python train.py --num_hidden_layers=9 --hidden_size=192 --experts_per_token=1 --d_expert=224 --hidden_act="reglu" --norm="rmsnorm" --tie_word_embeddings=false --beta1=0.95
Below are experts of layer 4 (counted from 0) of a mixture-of-experts language model. Rows are named router (the router's row for the expert) and show model dimensions 96-191. Each number is 200 + 40 x the weight over its row's rms, rounded and kept within 0 to 999.
After each expert's rows: "raises" lists some tokens whose logits its average output raises strongly, later layers aside; "comes before" lists some tokens at least twice as common just after its tokens as in all text. This comes from a sample of Wikipedia text that the model never trained on. Tokens count by the router's weight.

# expert 19
router,228,245,174,173,177,143,173,209,248,197,137,168,189,282,239,221,166,128,213,246,236,143,231,194,209,268,201,211,234,186,227,178,210,208,193,165,226,269,160,210,197,214,243,223,185,191,250,256,200,218,258,190,206,219,139,199,198,230,111,244,198,163,214,189,123,220,235,215,198,160,205,193,163,245,273,208,259,191,214,204,178,198,212,212,217,116,201,161,277,236,177,188,203,150,164,201
raises: "'", "ian ", ", ", "-", "' ", "."
comes before: ", ", "'", ". ", "-", "; ", "\" "

# expert 18
router,201,262,194,201,206,232,267,266,166,220,269,159,211,174,177,250,242,270,204,205,166,174,169,209,180,204,201,171,210,207,200,129,226,254,128,171,216,159,239,216,156,162,251,159,178,243,177,185,175,260,189,227,225,260,192,201,273,235,218,172,146,211,252,194,209,184,267,215,219,171,126,176,182,180,180,202,140,200,217,194,195,235,217,159,108,172,227,165,194,185,143,132,183,202,228,271
raises: "in ", "and ", "at ", "as ", "from ", "to "
comes before: "of ", "to ", "in ", "on ", "with ", "for "

# expert 21
router,222,140,220,167,183,255,190,188,233,219,266,178,243,183,205,234,177,160,238,249,120,197,294,190,208,135,190,131,129,154,144,192,221,194,252,225,243,208,172,143,210,253,237,148,219,213,189,231,215,252,236,253,258,195,177,146,158,214,201,245,246,281,191,201,181,202,236,142,203,147,136,224,184,169,175,141,226,170,145,225,199,229,218,189,225,206,187,136,224,185,134,209,164,267,135,115
raises: "- ", "= ", "Scientific ", "| ", ", ", "Member "
comes before: ". ", ", ", "\n", "\n\n", "|", "; "

# expert 9
router,236,142,219,135,177,203,187,222,231,196,176,211,240,207,231,189,168,126,174,212,150,274,256,178,252,140,217,124,151,146,288,213,243,124,270,204,158,106,150,215,216,172,242,231,158,217,156,203,269,260,188,208,221,247,201,144,138,196,222,219,169,244,217,156,172,197,200,184,238,102,94,188,240,203,180,205,227,190,170,221,219,216,135,206,231,187,161,197,220,186,206,174,254,181,199,252
raises: "that ", "its ", "which ", "any "
comes before: "| ", "|", "\n", "uc", "/", "– "

# expert 28
router,141,174,192,237,240,171,99,191,197,127,161,216,173,235,188,253,180,194,174,156,202,167,188,195,180,217,200,228,164,151,195,216,246,139,199,227,227,167,233,236,258,192,147,192,219,222,255,102,160,168,144,190,139,186,238,194,203,213,242,262,177,212,146,244,215,171,199,227,238,214,244,274,186,237,203,245,132,210,226,228,237,286,202,205,223,251,138,274,129,180,193,240,181,163,168,211
raises: "the ", "a ", "R", "their ", "T", "P"
comes before: "the ", "a ", "born ", "his ", "an ", "well "

# expert 14
router,239,141,219,137,176,205,188,217,236,193,172,213,237,207,228,189,170,125,175,212,150,274,259,180,259,136,218,125,153,150,290,209,242,121,270,206,160,104,151,214,215,172,244,225,159,218,155,199,264,258,187,202,216,245,202,144,137,195,223,218,170,242,215,160,179,202,198,180,232,105,91,185,239,197,179,209,227,189,172,226,219,221,135,206,233,193,163,194,226,188,200,176,255,181,195,252
raises: ": ", "; ", ", ", "\n", "es ", "v "
comes before: ", ", ". ", ".", "-", "'", "; "

# expert 11
router,261,176,243,165,170,204,219,221,252,259,168,178,237,152,219,166,220,128,151,236,153,269,288,155,262,234,202,150,122,143,207,170,226,139,244,190,182,156,195,240,213,143,290,253,116,258,118,230,278,230,189,227,192,239,170,180,132,195,243,265,162,260,174,171,165,226,218,200,221,148,229,186,175,207,196,185,176,245,189,219,164,200,167,209,260,158,155,136,153,128,229,172,193,231,203,242
raises: "6", "9", "7", "8", "5", "3"
comes before: "0", "5", "4", "6", "3", "9"

# expert 16
router,235,142,218,137,175,206,187,220,234,194,172,210,242,206,231,190,168,125,173,216,150,276,256,175,251,139,216,125,153,148,288,210,240,126,266,205,161,106,151,215,215,175,243,233,159,214,156,204,268,259,187,207,218,246,201,145,137,193,224,221,171,243,212,160,176,201,198,181,236,97,92,188,235,196,182,207,229,188,173,223,218,218,138,204,235,190,165,194,223,187,202,176,255,182,198,254
raises: "her ", "it ", "s", "an ", "a ", "she "
comes before: ", ", ". ", "\n\n", "; ", "-", "{"

# expert 0
router,129,186,264,276,171,263,142,208,194,221,155,201,209,181,148,233,213,178,195,182,200,250,153,157,153,218,178,267,255,206,148,163,225,179,216,263,154,132,174,177,282,168,131,254,177,168,223,174,114,208,159,160,218,235,183,186,210,234,90,179,231,231,141,239,164,183,244,221,207,166,207,219,216,176,231,209,139,177,229,213,150,211,176,224,208,219,174,255,169,217,243,199,164,264,265,203
raises: "the ", "their ", "a ", "all ", "his ", "these "
comes before: "the ", "a ", "his ", "their ", "its ", "this "

# expert 6
router,232,200,243,159,197,204,198,183,174,257,155,229,256,198,185,190,198,176,205,222,274,102,187,174,213,251,256,194,272,235,194,183,185,228,138,131,198,186,196,197,154,212,215,206,225,185,160,167,187,215,189,225,266,151,179,226,208,128,220,160,287,135,181,174,196,235,143,137,161,250,213,252,231,152,131,197,243,141,217,233,171,209,295,214,201,185,313,220,239,187,144,172,210,169,215,152
raises: "\n\n", ", ", "\n", "ere ", "is", ": "
comes before: ", ", ". ", "% ", "ia ", "ation ", "ic "

# expert 2
router,256,136,167,130,138,212,195,124,189,178,218,250,194,215,210,242,175,157,205,262,176,221,208,214,233,229,198,164,203,166,275,153,208,231,232,149,150,140,192,199,187,159,287,233,218,185,242,213,252,250,258,214,243,223,198,177,184,192,202,201,218,226,273,225,97,159,193,163,188,176,112,180,227,197,226,201,238,110,191,233,187,165,215,162,261,155,209,166,261,174,206,120,198,116,244,167
raises: "and ", "(", "in ", "for ", "and", "but "
comes before: "and ", "of ", "(", "in ", "to ", "with "

# expert 15
router,200,195,248,221,177,228,220,220,178,226,201,225,158,231,227,200,164,169,162,165,148,199,221,139,124,209,223,178,150,193,166,219,233,154,226,303,223,228,209,238,190,224,164,261,189,227,222,198,240,219,157,270,161,201,202,268,142,181,272,219,164,204,179,277,194,206,135,250,226,211,187,238,242,237,166,205,193,161,222,193,202,246,208,266,267,126,218,245,170,221,211,225,226,211,256,192
raises: " ", "4", "3", "2", "4 "
comes before: " ", "0 ", "1 ", "— ", "1", "2 "

# expert 22
router,187,266,192,161,184,227,210,217,254,163,229,186,191,147,179,212,168,266,189,190,195,217,239,291,165,194,252,213,209,173,179,180,98,208,181,155,227,226,217,219,143,227,272,178,212,234,197,242,251,227,200,117,159,207,197,233,210,247,257,214,190,231,194,179,154,231,189,218,209,145,162,195,156,249,262,108,258,275,178,222,198,206,204,240,243,126,216,121,148,174,160,159,229,183,195,181
raises: "in ", "and ", "(", "with ", "as ", "| "
comes before: "| ", "in ", "League ", "team ", "for ", "season"

# expert 1
router,148,182,238,143,147,176,248,259,168,246,153,155,214,245,239,206,211,177,208,229,163,260,267,163,262,175,161,232,161,209,186,230,210,166,234,255,188,183,224,159,180,194,233,241,150,212,186,232,248,225,200,223,186,239,141,193,155,174,244,238,151,233,179,231,250,186,190,205,159,155,185,260,147,209,170,205,208,279,177,204,258,182,202,233,190,204,182,196,168,132,221,155,268,195,127,255
raises: "-", "—", ", ", "–", "- ", "– "
comes before: ") ", ")", "–", "), ", "). ", "."

# expert 8
router,185,242,140,207,253,150,121,244,283,180,228,145,187,172,229,203,197,233,210,266,177,227,180,269,218,221,156,174,215,238,196,228,254,282,164,238,211,192,277,205,274,166,178,147,258,170,190,259,133,114,265,229,231,187,219,181,244,159,207,197,201,201,313,246,240,192,183,226,187,230,284,168,231,232,160,196,218,210,219,228,205,161,163,173,222,230,192,233,239,159,226,232,138,181,160,223
raises: "In ", "The ", "This ", "It ", "However", "After "
comes before: "The ", "In ", "- ", "==", "He ", "| "

# expert 3
router,282,181,224,186,246,235,265,200,172,164,196,232,237,244,260,219,183,240,216,203,137,245,196,159,251,124,253,175,147,201,229,240,210,188,158,198,237,198,218,220,201,222,160,195,184,191,221,196,204,256,244,171,183,182,211,191,210,156,199,235,198,168,152,226,245,117,244,215,183,236,154,135,165,237,171,148,127,259,126,234,166,235,124,171,280,254,157,194,252,209,271,216,208,180,134,166
raises: "s ", "\n", "\n\n", "s", "\n ", "d"
comes before: "s ", "\n", "\n\n", "See ", "t ", "History"

# expert 12
router,161,104,230,152,163,211,182,147,222,160,193,172,200,141,231,208,162,189,172,172,179,203,254,175,279,234,258,250,168,255,187,166,169,164,238,183,218,124,239,277,154,178,156,258,140,242,125,190,261,241,185,214,164,188,238,233,178,215,162,170,191,176,150,268,142,279,224,149,201,229,208,257,182,157,214,153,178,231,194,223,261,242,215,223,251,244,194,196,152,170,254,180,205,221,238,239
raises: "acting ", "ern", "oper"
comes before: "′", "″", ": ", "°", "• ", " "

# expert 13
router,139,185,212,166,165,254,286,237,223,180,235,196,293,192,169,149,174,173,271,246,150,242,229,200,235,190,124,179,139,114,235,199,200,159,237,144,207,160,165,182,239,133,259,212,129,188,153,212,205,217,161,221,204,234,204,142,175,216,196,201,212,191,183,165,134,212,187,237,190,145,167,143,256,175,207,242,186,189,176,166,244,156,149,188,214,133,121,261,247,173,197,203,202,204,187,225
raises: ". ", "(", "- ", "–", "-", "/"
comes before: "| ", "th ", ".", ",", "–", ". "

# expert 30
router,225,145,165,201,261,199,258,182,183,220,215,197,193,153,217,194,214,169,238,171,176,247,232,199,157,134,127,177,231,172,179,196,181,205,283,233,204,174,265,167,171,133,206,180,247,193,212,264,237,186,207,163,93,130,258,193,153,219,216,222,185,186,260,151,220,163,214,182,225,189,157,138,215,132,193,146,175,249,235,148,231,193,252,228,165,282,154,240,221,244,177,207,231,218,189,279
raises: "was ", "the ", "is ", "all ", "a ", "and "
comes before: "was ", "is ", "had ", "has ", "were ", "are "

# expert 4
router,190,253,215,164,236,218,267,228,156,167,197,219,223,246,230,141,223,182,260,136,133,196,207,230,175,186,206,171,135,174,196,195,256,192,164,205,187,196,201,217,233,226,156,219,150,156,255,244,198,183,168,196,195,220,205,224,216,237,266,195,189,152,231,188,174,191,212,288,247,147,177,233,204,194,192,227,260,150,251,202,226,160,296,160,229,254,159,259,260,143,213,158,194,176,192,166
raises: "and ", "the ", "particularly ", "one ", "especially "
comes before: "and ", "which ", "but ", "including ", "he ", "with "